config = dict(
    num_hidden_layers=8,
    hidden_size=256,
    n_experts=128,
    experts_per_token=4,
    d_expert=64,
    d_shared_expert=64,
    hidden_act='swiglu',
    moe_layers=[1, 2, 3, 4, 5, 6, 7],
    router_score='sigmoid',
    normalize_top_k=True,
    routed_scale=1.0,
    balance_loss=0.00107,
    balance_bias=True,
    router_cosine_scale=10.0,
    router_bias=True,
    n_groups=8,
    groups_per_token=2,
    init_std_router=0.0212,
    lr_router=0.000822,
    vocab_size=3573,
    norm='rmsnorm',
    norm_eps=1e-05,
    tie_word_embeddings=False,
    optimizer='muon_variant',
    learning_rate=0.0069,
    beta1=0.95,
    max_grad_norm=2.0,
    batch_tokens=131072,
    max_seq_len=1024,
    train_tokens=857200000,
    max_steps=6540,
    dataset='wikipedia_en',
)
Below are experts of layer 3 (counted from 0) of a mixture-of-experts language model. Rows are named router (the router's row for the expert), gate (a neuron's input weights, with its number), up (a neuron's input weights, with its number), down (a neuron's output weights, with its number) and show model dimensions 0-63. Each number is 128 + 24 x the weight over its row's rms, rounded and kept within 0 to 255. Numbers have three digits each.
Before each expert's rows: a language model's description of what the expert responds to. This comes from a sample of Wikipedia text that the model never trained on.

# expert 6
What it handles: Verb endings ed/en
router:141148109111168158132148119097141107122111134100156150134131173111110137107097145123139178110138088122135092141170155099123088136102137137120110109126135152124111148126119189169165130071182121
gate0:169065098125154114149105127132146108164114142089103159120128100134104147132162152124146130124098140108088123140150159157149107118131157141139156124148157116126086120120158137105161113091122105
up0:140105101133114118155086159113141137160121145136180123098134158084112127081160110075125123144135099103119106070136126104178136116047125133141140146173167093130182126126119147161085141148138111
down0:189104150120166141155090137116137115107169117146115125090127115123104129119114169116083136132105145082114141103110121132168144123112128135136153128124128138115142122171163135133149103099194101
gate1:147134131154171190143117116129117118104112100154171128114172149111159110138163112149086123111141130133173124161113177107129114126135113117119117100137096145085128132091165120109110107109119155
up1:076103130114150156094144123120131155135069176130153102118170117118150093162103172154130134131131171144124142132158099111174125127106142091114092124090148141151151108121133153116118137138158085
down1:168139099151154110105110144098116189112153101145122173129068134153161108145111110113105131146127167122104129097108144132145106145136114089126101143128154136161145165095109117154137114103144075
gate2:136155152129128139121156101124104112120152113087136127156205175150174114135143091137122138120106113116101151118135138137116135129107151126119165146138134126156137142157176100118138074116128114
up2:138118119175116098104126129130140115189144091137104160144106140134086143190136148131152133116187135103102112104154095119157091098142109111126135115125133142105148141164101121131149095111128151
down2:076170136113141106150119184116162130126150156139129112117137099096083104151101086119161084080092146113149132120134137156109116146160102115084153081163090113127122149141125167143177113119142127
gate3:162084139109107098140123126133140102127111096117145132142158092125151115135154118179196099134179125124128164142118131126129092110139102111123122107102112154142173134131114112151146157042123131
up3:123143151159115132050146150114133137143109143121116114137131133138064142138104089129143116145144125150123133132140176195117115133125124141156122090107105145113123138126165087125142099130131146
down3:109146154118119155139095118112134123157100118176108129157070163118148130154079145112127097108120189133147139141121114140136115134100129083118082140132134123114149116138093133119081092143126126
gate4:138141102106115148164129117105108073118100128111176088087103140141145152112146136121087117113134105126153127154145152089103131149128166115114149115139130111092129154131148115156111160152108138
up4:136114102142175085148095105136166145122124143095077157121154126141130110101130129117152159130104087085085120129165145128114124156073124116145157083111158121112129116091133126136140165154171103
down4:127118125140101126125098110124163140122121140125134124114153140085129142176133130128133111127127164095130155106120152120105146130114168114134156158119127129158127144127148141160103123143083088
gate5:086156093122125148147152169112135148127144154106109085108118148133134139105147119129139075120099120060142101105123130092090087078132147137104096155117160114106088122122127151119132158082110179
up5:142096138142170097178141112123172124089082145119138077154123095130122117138154138098062131130151133127114141127115129110136126121105112101142117145104118135120093115126121102151112109096122175
down5:148115079132129110104162159155117074144119127196117079109145133123115128126121147091126142147110159161118115123179131068170146137117127082132155120149105117165105157101142116120155157088123090
gate6:123155136102151137105165085145117165150082118151132146138129153126122159090127143129112148096148122134119160120113137090136131083110148160142129120119097122120144123129114118114077144127150114
up6:101095119160109155137138096149143151132136099130148143162075100140118134106133101142128127110116127112123131134127128118133184131132118128156116100145131124131122111129111144119136143125086150
down6:139151114106119146119178114188090164171139089125136132131108134137113115132136158102123116137162123121132123117149131135106152093145110147122061150138115116080177120116163129088145086139144116
gate7:152105127105123138138138167140155124110130110107136105132140123075117196142120141151141130110115150135120128147091159117103104158137168110176141118142097169140144162165150163167163155087074135
up7:126097139157127116166100125151091147120099122128142151131080106117119154096153147080119105122089117128104135140138163161115149124174105143125125095127099097089126112095140120130085146153136055
down7:124157179124127103109147127135140147139096126155154100183135155129136098097148122124161108100145160164100153115169121147196135127141129089058087135145110100159152088119086118118107132107147162
gate8:135131105103144151139099138104112147136133125143098140157162183128143108122118146082116104120143153148146118153135103162128103098086109132150110141097151121153142140113108161129119086089122112
up8:101090087184127112117088117108121161125115137109140076158151108122133142114158141107091134161120113112118159152101143079126145146148143130142120093148110145116102091138098150204165137110115159
down8:174160094137143151167143115101141133120189122151139077115117091132132116109113109143155122155102096136114114089088126144110136117162120156086152142154108150119154104135152110111147159193132148
gate9:143118105118146138151123139083136147124100103102156091134097099070126120138126091111118131182113110096148145137170122127117156134116155156125158093135144105149100159113146134136099153140144098
up9:097114091093159140113164136080156146163158149129121119117113097130129121153138135149129089128132126101170159164090133104105058131153120105148145113110135129122116132127118138111156127162097157
down9:115145138115113139142148104124094111074106138165097093117193130136129115127113145133088112102142100114129148138139127148124147145106139095099156101149119110140124132098170154119136139156131083
gate10:130106124102142121180113114109162137133106129122101134153111112140163108124118141107079125136126148147133103136163193075076144099144174130105147134163154133150096125139161120098132147087104105
up10:090157133082117091093134131137107133137130134116162127151138089105166131134180154130161128134133119142105129133161145157144173133124148091112094121128129139118171138124162129145154111135151137
down10:132142149135090151173142124118136122122118110158099109134127131124134125161088107146137104038108146113152117113137103124102167118153108145139183082127133159140121148133031137163139166088147091
gate11:120086117160112149094137096173117121089147106131104153109097133116129125178171153135070100129121091148087110125178136143122109109155115088088150124137129125162160179124122132114108127105140086
up11:129149130138114175110120139124092148177104119133146118105126163098097115117134078113117143068120149125171144175136140109122112108139120168131129154156103146146099148137095123118144149132140108
down11:144129107102162144110078127113145161133143146120119090112117131134110125142114135108112116158099139112127119125092091086155105154134168114119090089113112142144104107135117152100129134087100169
gate12:089125182144166148137129149146141148196096111146167138133150162118107127103103132124111126121129149122144102157186114087132109122158144114114140123149112132114129119150108137150113136152113051
up12:127174110131167100122125104134140091170099129147137114138125158084114123113117133137151132107110127146113156068153113134169139139121101111174140134086130149082144124121157121125127090116171115
down12:121126135145118105146108119136155127091094132153123125100149123164085129115115152129121162152112109097103124118136094151134146113161106111152115106148110110125099133151145127109138097174099141
gate13:097120090128119093078101124084146133183169148142126084158111131152105188129155120102114144125109148117116129057168133102068132162098141109116104107132122109144069159147117134161125140091133126
up13:124137160141164138115127109165104120164119142122154152131105120126152127116174097113140199096148150097143150118173136161113109093130119132105163145131146152092151155155091097122118092161129151
down13:161149117144106093133164124160159132117107131144108098099152104122123177115156125136107114149169128140116139129164115106109098150103107109147122111148125093097140103105073110106120129136144129
gate14:159125131161128104124146121126160122112112172160110154159083148137107154128127103134092140085120157127134128128110134130120128137130170104102100112158145099142153138136141101133114144105135114
up14:117124094166160153101136142124128088123124150166133111098137153105122149125155092123121169153107159181166143114139131092109138129088128106115112168136156137136119169109156095113101137137126140
down14:162166148196105108091143148153126143166131124107123081136167105163096106131166107144143092100111121140184145134097127150102133139129107123078119112113159124133159158116121128103127101104162125
gate15:101073130129122165132143144148112151157116113186099143115123110122129125111080155136103090145118141120106140111112112122161112111126163161136108149121191151125117120089172112089111106080135140
up15:154126121154106115107105147112158101105139117138106131122128122110124072115151100116128150126128130114129109181122123160153139150112136130115101138152169090091138120094130114132082171112137080
down15:119158123111123169143097090146075113161123091127103132131108144110149162109099118121124103128107134157112105161124088117140129143134134121116084088139114116140124111094110100107089156176121108
gate16:157175136114100112173125108076123126113127123133139162122119111115145112147142129154115171119122157060135138135105132146089137167124153161150146147157157144136103111121133130185108121107116143
up16:112173139136111105124112098137170167114129119164143142114108154137099110137107129082130073094089088112156133170154145111126112132154114127097137142112132159155148085152134158122139102145098112
down16:130153092148144115177105178148139096147149129119130129109132134084140122114137113146154141135150147113164137132120089104140151145156124137114099134109129139122106130093112132119142116091157113
gate17:171098128125120097110139125087110109153153155140131111124137166113092142124129131117130117080141155111096104135103172125126139139090104150122149135161138157115119108162130142130133127128168109
up17:128132138174152153136160137069070146125132107146150135129135135113117150139181113126122108147142136134111095129169107100114096132127126156126132125152149129126101164137105164128077119165148136
down17:159122137089135104136100113166084124115155078114086160106120128153159130109155140162149153116124146108107118167120138125153139129136158092134157149123144150171136132117149070126102145146117096
gate18:114154173158165167185146104092145106141135127131148097148145144103084110153093179081126127139107135142123132145174143130117127098117108123144093165149117122111125116104095117139152113105153178
up18:103122110142142180132097131136101159095149115166173147080119138123164112178119117101117157096150163108128114123088129157135154158164123157121142136130120152140154125087164122137137101098122149
down18:124179171129154113114108149129157138133130170139142165089139180144126146114142167122150116107142141143130135128129115108140112066134158141109150150136114120122161092117160149116141167160128092
gate19:153159149126152123114174111130115130129129083117179129136123117150120140144149129158101147139150090151118144127144148153155151098118152123136112125115151105186123150168129094143147066117120109
up19:140163149139131172143121139154110150141127093127129139161115132149139123129116142142110124151159141132118097163138148084109097159116161106092094137135102109137115105105136081128174147111137135
down19:131124189114099151136150085145138133185103143133108123111179111135158119169121133130107164124112129112135157125137132101152081100131105152163116095113127121102128123134135155157131144140132127
gate20:139124129119137141120174130146111143082105131099122131161145122085145151154129113083146120121100114155109123150128137107136090105138108117154130096107139107141168138151174104124171149118063126
up20:138166111160128162145163150114118106115095120161126118138161118082142115099086121122103135083142092089136114146111090118150116145100109105137114170168120169129136137163094156104154116172121149
down20:126130122186086159158147097101118142134108110125083144148079129139069131161151119139149140137152186180132165178098092134109135127122157131155112100122147135106147111163155097122136142099153103
gate21:091125123131160101108139140107139132162133150183154119103180141112153164092156098114128183135106139124149132120156101148148147105091138170087135111102125115140135126133133117143130162110160080
up21:137135165113108159154143110108135175129135133159135127119137137169109128123155130128166098153159132110120141145087161113096162143180123101095138148104135134106141135142135143080128148055088131
down21:143138140149116095084145124136159096159132118115148120143078119116112118136170105153157140133106133124128104109144104125155125120104099138078096111093126148131133123112125159119123125081155142
gate22:109129127123095119127135075100131142123122142116113128139138125119148130132120111133105142140117114116142172124114116127132140165118110114180103124119123116152124142110132154065130163145122138
up22:133141142140133163133115145142131144153139106133116113156162133152112190162142119098129124171134105119157138132142157144085135111133116099138127129139101127094136132100125121112151166083111146
down22:142132098117111147156132073128116137126166092131115143119119156118117117138145109116100152071152160101133132145133122177087176185154111141103118132150129143111128145130150122113127147120123150
gate23:128151142133108135103142108140120145180119118158131132105127130108053119098103134110144177080149090102117150122131113109139103137158149127089146140153116145092144139122121131126152110125129138
up23:121121120099142131161084119150132141102135143096097118093135105138127079139147153111117165115136145121124146125137141140081134126137109096145092135139147117142102155096134115098153117138150103
down23:101130112143172136074121131133098175143122127143128123126098099130094162145155064110112095148113149131122119135117120103178135138100101168137130162116099116096169106132147104138117109116127122
gate24:138100155151130153147141103100107104120137128132138122066132091105105111144127091129107113147129123093113089154135136141127137111189112135095101069099121104124126191086172127135205134133132104
up24:135124146119151137143103105107160148176098155114087126177067117127102156168127111124121141181125163106151163175093153137150137162112144146115139113139125098133115138135114134080174156160150145
down24:095092148130137132104133167112126158112187138142153139097127112122131128153133131156072145188101109163135088165153118115145162119110121154110085119129116114109132093105161078120144178129151133
gate25:145105115111141128210163121117116101166136158117130132130106121109169137126158140113146120114132143119145121122109137106100113126140116125111179156130134099164146150158108093112124093122130152
up25:110139130139137144093190177125141129090151097144147129099111156118146155130123112135104111116149095093139154127113140110105146103151108170133135115147136156131079151107174088136114136108174157
down25:083103146118120110152143132152109183141096126139118066157105106137138118111121120132141186147134104123149167146108173174135132107088099111122154120141110103124131097119167119117143114123136126
gate26:098120140147128180122150140125085130114170108131145064086099103130134135121131138137144117154132083094127137128156101136140098129143134092163088159118086116121137129134147148141161177154130081
up26:146146110147128140145125086099115091104128104127132101120148135090147111135118095136120169162129163071123134152085149110133092174149148117117166196145085131121151104178114119144083145161132132
down26:146143182122136087172125138149125125175167142150141085183128145143160145125128118103086122112149137143146113116147176119151171150134120157151153146109103171108062140102146129124152160128127115
gate27:118119133119115146171114101131111109150133092109146163128137118121151111146162117152165132082138102110124097154138121146155136074152172129122103114109170060112156133071117119155110125155091133
up27:123135113103113136138112132117146112135126110156115109141108101069083125141162134127132161150116117125202169107148111088158148122125138119114095153095155118114098119146149126133106122137118110
down27:112140145146128113104126124144128149172142137112123155158101131141140172163151129173145147177146150139148080110116079091156119109152130163121102116083126120137138131119085135156110128137127160
gate28:109126145154124095116191120139134134142120154138122149098150115154113145134176134127135164130104133129122132123141084106156077114153146115150125150129133119106148151147143142083125126133155167
up28:075115094102116168127123102125122130115119143139152137125071105126104131118164133126116129119124145153147134136128165121136134112138148147103136159143142117118163123143132125151173155172159127
down28:126164108133092096147121125138145141148134134129109139168143122124101072160078105129111133135126144133170133123076105097115126103129151156113111161089108104141134134170099139101147098111132132
gate29:076092125102106134073105129129094100092121146120123133166090089110150142181105168145177118099141090113144084162187146119158153132111108158118115125157095115120097149133138147124130126144135182
up29:159161094152126094102138135100133149142119096145141143125108169138117131131153104115131123116090151114116112151146063130133086144150145110071120074075120138111119093119133119118089091144129131
down29:129109084143123107080081141135080156147126126160114106099116143110131114119107133095099143153167148101126139171106084121184141161147090139148096137105121168102143100147103161120106116194146148
gate30:124138099113109128121149172089125142059139110108153113132104145128089104124089090140154124152117123115138132134116169134118108161089107135134123137118158126129159130104125142111145092138167110
up30:141141143126087124133114102113122115121091135117124104104154130137126134139131156131137115133131066148116147163141150157145131129168118094120118174091115113146134103154122118122103129139173151
down30:071156151078088131136128153103124147100120123121110161108132170112140117154151124119097143160180139181111116118122126158117113141131159142123113126119121108136136124074179102123139078175118146
gate31:126130107138083120131123117145164107154137124082147133119154133147130087150139126105093130130154117168126113132182134105096120112124144127118148128137103148077140110152146128139082149119145115
up31:077152143142152107158169143134135128135046157134137098166128144174151108140088085108104144130117140098119092091123124130129116140118110140148122161122154148160115087141120103151113114108119168
down31:120158170124144150144123182089125131129117110167127132141111122123165133080095142139160106092112159165141123121128136130109116104152090132152131111129118150169130137128100172159134134105141121
gate32:108164162154151131155128110108101125115100122096142095124143158144206136145156108120139088139130096147127111125127138145085100113125106136133148078122124116105109138166129119091150162125124154
up32:138103135118141108114110116099099115167146129115079133093088145095118110128151124150099144148109134115140173138114128161123129108117111069149154132114115096143145125076135144137145131145051144
down32:154126121120168109137126136127102119148142151162065117117083142147184148069131136115140135147123122098134111137130121139131137118063135133100128143147134107146085102107164138123154154116136142
gate33:140139106135103139111162138109140116153148127146122125157166152111167101103137116133166157105138101157156090129071149139144091143154104139170126050098122121118150147098094161122125155134154111
up33:132164103148178104142144123119126133143166104083112127119114167112154170136127110137125078149148145107132115121151116129160129100155134119124158145184121112157130153137152151183100123154124159
down33:119094134103136129161159105142140146113149115077169095127131091142092108109095108139119100081120093095117139132113138116097128082125166130120122088163123117151110132158161134130121135120124078
gate34:144131111083105122106110152091114105088140142108103140106121129164110097122140120174122138127161105086121138108089099112133100125129173127147132169143131118084135167097118163080116101079128137
up34:089129153157173169055131114117134153132151115153134120120136154111110141087128133109128141105084106113164092131111149115114142135124104122097125168116127156105152106119126139103106182164097136
down34:125155147127128087082160147122130096128131103159146085088158137148122135157123129132081133119132125147047115110119118117098142115123122127088134128104137127128106156076145115142113129135109122
gate35:141124112128127137126171129182127137082150146158124131128168124149122106150130101103090122126146093128162136170126120077135132145157174126099131115151132150138163122168099149115154126091190153
up35:143135169150124111095136103099119104125168160153134107096141098129141117136164103126123089102107106160192082131126066110146107097083130130119135162082114133125133122142160116133122127148143173
down35:149111126136103108142079116154156135077167087130117104132121124145129115134132179138116139169123104142104150174094128117185122126115126102134117129156106165130145132142148116100107142139161125
gate36:101144142162160118074159146122117137102134078096129164107122134136075136133085090171137146110123126131162145130120160134135061146109128147150162136160165179167132082165138112137176130125117143
up36:122099126158168161128147152129116126156134109144098139111158151126138126139131101140130164137098150158143143129115105108118175135144142149135138146156177115114115103160129130107105143135125166
down36:127135113146160116109127114146136119107099101116084117127129105134104144085147124126118129151095103141112138173120103066052132135128160124101125154125098151107114137168144168166121126104117111
gate37:135125116109134158152113129096135104127046123152133107150106130154118100127126127136172112126076161134110120159127146123141181100095125158146101109140082122138141151130121135139157129135148126
up37:126145140091100096107124098091128121142120126142138156155113145116150156134166167178106117099123142134138139129100124114124119122111103097152111186165142104126162142119099159126118133130156122
down37:162152148111149136136127097154091101126128102146140141117114122120146117078106107126139101115125173088135087130148115163118162133092131120119128140156142138130157105131111104068136193126122103
gate38:107123121138154151107090121136133089131132089121180162138141146105128154117129138139118159132105119104131113112120120114090139179169129168174169146135122130130133133130128099136143103107114121
up38:159149127099158111132143111128098110179110128150156167142133130160114131147139133133128116142111113126121137146151088144161122111136115120155080141117102166147141130137123079146119129093122137
down38:104103125169105102108131162120128069140104113090186094121122102138118138121133131084120104108090164112136124108137148170141076107096110136127118130133124109124122161128149133122131122115129119
gate39:080173118149144120114164163135135125127134095130110148123119180130099094135095125104137158183098102141147124093126141106137103128109169130125097116164139178148154091082159139141131118118151165
up39:125119129091146146146121127137166127109143124113126146097145119108127188115115139130172124119136138139073175119088140142110102152124159143151141165121110117112137082053127121125120167091103142
down39:125095111144117093151158152133133135175064105120121083129148128153163152164122128100122105081113142075071147098118190127145115119154172123115100107138142108105144104100076165129114141111177112
gate40:134148142114099133092175111096120126128129062107136141163130135146154125132121129179116136140127098119158171147134148130111118123124106147135132110123127125123127054134139145098131124133113096
up40:145106126104175177090106116110077096146113129139115127156102163176112124119157145135129160131116141126132146081075103100192094122126134153157125126137108132138121103149128144103143105130178139
down40:099151118108143115136130127164116135131125145121089130112131128117106152130085151149111174121143140154144100185120102133140109160137161119127099137133143148134158082181118128120162100165106123
gate41:120123122089142122107095121146130120130151111112140107111151092116148128127139126162096103130122142157140104131162151115124125098134138140147098105154164092114162132130147127108144093107127116
up41:121139138107123091131127119148106099147158120134133105109105147137105138116161134056096129095144159134156137171124104144103177130122138129135151118159119186123142139082114129113138161093157119
down41:170142119157170143119134147163160125172106135108155074144133100155163113121132159108137144131130137136135122118161157144111085148121117168117112136174157161153116147141151152178130135092135150
gate42:123129107146099125156185092111121082158132155097122100106145102143134135106087126131117128121151131140186152134182170154101103143092113154162088114087127132111096157138113166095097126123116051
up42:146145085110146136132140119135124121139129143146150121099120166127097097087148126138126160086145084159118145132104080142100165118115137075156131123127128106117143124115113155144089118140122105
down42:128131145137161142171181140129137134115150143113116158118129096104117141091128098133096127147124188167142127158132112174100145151147086144171148167131148114079114101145157139087152116122115130
gate43:137177148105097092134125098137130124151135118125106133116095160172138144157134122114120109175130095113140162123114119127135085141119105136132060157101098124104093142109094130151153110145138131
up43:133144138190122139118144157101122108104146124106116141132100108144088106116122093103139129159119118141147156113139149117151134099143112107104148117072138073162128147111113081140113131133093123
down43:154088099149136110167125128127116187134110141125145063132094106140115120149145091134128150133175119173128137153173103161142132109137123168138133122186130110094126157127076107119128091123200163
gate44:140120090125142108144132126077122095114141093113167100116155151117135115128143155117142148130140121144109117094119136128112077136137148115146143160098109122104163114135097100199132135114130131
up44:122152063153097126127105108118165103111153140073149094162135095134127099129134156099123134141126134135137123099154133102092133124144107176115140115102113064108163168080121139137105098104108063
down44:105118093108135125111149137132138117083134151162107133120110158143119112145102170123108141139124102105107083157169132134115135087090131125127116159097064105107161127138098114140155107127143170
gate45:106128127119113135117134130149143101152128121122126105094145101089091135134135140147136167102114170097143160099121179114134175151106171142123136152135141039121122131112098131170102145083158141
up45:105094137137115130094094181129145124115127065082103121122119108125146080099124136132130107138094100158105133102112152180127107140131141152171098125101129133145122151100149113130134122114165185
down45:141112124144117183141152150118123134131139167157110135115162121113087124129135120145076120145168119165118129125099090118136124140136105131116120097146120083130124132130156177151100089100149118
gate46:112161162126104134136114105127136136128124106162108134122165087174094120137152132193143127129107103135140111147137090125136114115142160133125130103083153154123107147109125130126152103091142126
up46:087118124192121155132143101139121143108147136121158133126084073110155148146106149110077104105107113116142144099161133167111098130184091113178122140109197125121107141181147114173141152111084117
down46:088122105100139176098121157082159123141126104123140143117130073104161131153177175116189126138145156142087142124121138142151109145150122115203160150137136137148115153145133124119132087163112146
gate47:118136078095181120132090115135149129138163086109162142125134128134134124158163135082116144099105140122140080145150105157101117175179122130131117110151114098082055150076123116158131148105152151
up47:100145101156131092156122083166180148067137099104107105147140097134136149127132150161138152130100157137127099136140156111100130150112127163125143101126111116164098110151118109168121151150093114
down47:145160146131108078158102152094125133144094131168139071135130139121127108137150075110125087121143170165140138130130138155089146127146136102107114136183093142123142139112138195133118106158147140
gate48:138127110137114109122119152129142134113113146172128108113166137139098142134154055109162140168142111122111162151125137150103126116162101098122106131143125136110130126131126121140124102118151111
up48:151114106126161135145125145155109083103100165138140138121116107156112132137150118080121135087134150159120113092146163131141154117153138135137112140103092107106104114123142083131146102165142136
down48:216122134140094154143154141097131106118089160112092136089133102143096137109156129119137105122135117144145154137140137165126165114102154114118145113171176147111097154119131126153167139115181145
gate49:127127128110122139126115134141119136142123146162118141124158135117163086124149183130110130123139174138129117125115130136077151114131140113130123168133140162201101090133125150133147119109122172
up49:125173139128154119107168144120143117145191109169120117125157139145159110133123088160144132131150117108167118177109136165154137154159131078142145156103105117136117134137100094125121122121138133
down49:146084144141116078115128156112177165152116082161144127124149121153161138123112173116137129074114185119134124082155146101167160131114148144131109113089181129139170152178126155122127166123101157
gate50:136187176103106135127130123122126079090137124159138142118118157118097139139110089109102137098120118120103088152150180153141157157179128089129126096135175145108114110132144136128088145152130136
up50:100150160097144134128100194108168113147144107110140133123163128149150073111136127155128173128160145116118101159110117176132111117075127121108138099138163132152116099104127118124116128080174174
down50:131125072135160123117147135149128137141134121106119130133114117149140121125134096157166136152140113139164177138108078129124137135155151161126179134140137154142142097165133136117161102154141127
gate51:130141119109143119141093119128104134133143120149166130130189115142109112120118165132126120159090108114094129159127142179149141119161091158160134137068127150110154110127132121126128138113152156
up51:124133142140145140101080129098128105149157139185162110140081125111136097118146081135135144123104129177131158147125142126193132130133112148081120116133143127097117144147142104168175146147158126
down51:101110118101130092118089132140175125107141108130122160175153129124131096131118131125147102140150105109114124081144151149145140160117168145137155102138166134131142158097140096111121067090093134
gate52:106131136135137098169142136139106110140138097102138126141148169102112180142129097108123156064144144119138138101087151104130129108109121129150111130105150149116118095144127093099132137121142163
up52:085088092135116124129125113097144138123093135112102134143141141118147116143140124112120117130153145116112139127151165177160089163073147108129115129089111099131132151078127129078154142137120113
down52:150130115156144119161120107122108121129120131153124142105160105113116152124116120140113102091107122115118102170127170117129139116145117087165123097128135204094095108161144167113118150123096124
gate53:168149164085164142175123163103111114089096170121160095120167180128145114157155122130076128174161081164134136157108165169161129137151131104130114126121108109113164140117133136122134130093175137
up53:127125125146105137149094114074124132114096137114166107093094122128133112107144150137157124149134139164119151138103084143142144105155115138100130138130131117138152135145134127141085120110165133
down53:119128144095124102137134136159117145135129135118139136124134115172124096164153077117104139095132111151172110146106148167170155176140103091151069107119150151137147129151123092117132139148107143
gate54:133154103130120152130154106088100083160068063139144099109113100152137109133170106111104124151124127098138148115123106128171110097128176104124175127134129125134112117117123138114115119107172107
up54:123159160094152155091146101163146150160143115098117116090112147137171163169139142134123111165134100130138140134103123149132122132107086116161155159107108151109108130168117154109122159100158114
down54:139132125105101075088109151123146133123161128106139085127070132129132130111118133102072182156125114150122164150126102142116118105120133123137105125099145088122139101108163071146123157132112091
gate55:130170122096130124114079156091156143127162182119117109128084122178118136154095131141166146160091143137123115131120143132153115123156118152163159102169140150083110150107135148185136146103116123
up55:062134145133150123112152129121120132073113145146138127134184114151121171137154116148140075078158141120127189165158119103144180109141133113093133119127140132135083121082158118108152098123109152
down55:138155129136138136098182132103110148124123151101128133082143123128118110107150127141143150127086136156112101103146114122109185087095129132137138101126107122165109111134107141129115141089115093
gate56:141115168151122134136176088096156143156152133119147165138116102134193123090123116133116173116108095091131145129121118098148121111120143147133140084116158123130154136113186086130116154084127087
up56:133178110125106170088131120170110110199124139131114128104084146155111107164089109157093137112158093135151174159139118114172093129084092166114129131165113171119132103129119101130140115139137093
down56:045185140108123128126101155111169160135135141139135120144145118132153134137125134128132160091086163145148128117146123142129112126084106135087150137141124121122099093132088121087150108128117115
gate57:089132152147128169123137132162150115121125130119122113085144140116159149129133087162136113079108101123167094103183175170123124086178116138115115098072100117118122104122113115104149145111121126
up57:128114073118109135134132130113144110144118151149133101133182110122162148106125141152107097145149090166146120127129127143124119139135120159117121127117138086144122146140113127138151172146100100
down57:086089115162172165091099141113128132121127123114071132113161107149105148111161148138089136146087116065158136192124153163137126157121132096122116121143088132099123147113115135146149122116123125
gate58:145140142152152151137117103090121143101094126156113120132134077133125067111092146133097156091134134122156117148119128151073106166130124122104142098103179113144126158126120126149099086105095119
up58:129127147185122181129113101098068173118097151131119113104101124128141149107135108166111125166143138154160122083137132145102173109141087093103159117111127099109116123123127126112107132086155125
down58:123121143143115178125124121156183092112107132143103085127162134144155146135147126138119124126131154121104135130132156105104136126130141149102112118137089141116161174134152150124143139152083120
gate59:134159173106142113140161137099112142133124158153128162166136117100137067127109099071169160131130149141124089099133142133097171152126130147156116106141139162116150121110089174134112139143132137
up59:097102128136112116105121123123159100126106154151111160118113128131144117145119124114106105116138127120133161135131133177118139139087079078120142112099127120128147097150191165138122088152077122
down59:125086157121093107116142101131133121151138096157113120120128180162134123152125113082133156162113112120111152152130135121089131089128158115107098150114148120129145111135185150144150085127162132
gate60:142105138158127139162155077119120120114101080137103181187105092098130101175146115150143137139124140141135109105151132133137124140120161125115121131164106124113147162147085140132146155134145150
up60:127131114131160122118110112085110135120148174101156165137107138145132117135175152164177154133132170114148067136072105152164127108122129099113108114144131132092148103113156100125123191125155132
down60:138080119164094135109128126127146111120151106099113117103087115119140085151157133121188148133111115131112153099168075117134134160128115120123109119128128091160150120152162142110127138174084139
gate61:124181158070108151138113090146129095154181167099103143124168187138095100126130097139088119103089119130172111125103097095170096130149141139119155073155109142141153144102099157115148136122151152
up61:112111161163157115162105163110139169120141120135136087120146123120144112171156161122122121138135092148118134130120142151146129147080103157136142122112134108156088089122106148094078121131124088
down61:144156122106116182122080129140099154107150067169123094119169093123134152105136114059132114133129118143096147133110100092127104120109148121105151119120109113134158112155132165164093117144146126
gate62:127153141137166139142120100137131138127102151176153111152139135143074090101141103139146093156137156117151139113160124101137105130093129153095097159145151152175134164092111133143132163117171146
up62:167089099118158171120143153123129150129092140178131158115153117140120189146132103118132131129095103097127143139138148108104152130139081132162145151150129115103130100105117103118155143128111157
down62:162107099156151144174103125137141131136115128114140113118138114147165120131105148088121162120111149139117111097125131080097176133119142126176077114126144108138118144119118118161161151092156105
gate63:087149078155126143150102109182119115087148114122152135128102144122136165101111123136165154146116176138127161090108122083144087105146086110116112117132081140150109116149154074145131088136174104
up63:129138119143119111113136148126117162167153137147144124118100124126110139090104093167165131134124100124140137131141163100109131158160137120125153149101100154111170132161168155086115098135146136
down63:098148124159115139137134137127084152127132109102148117109099139143122126093097096084090104121142190105141104148117117105092110146159141116121089129193163144152101094101108131141162162107164118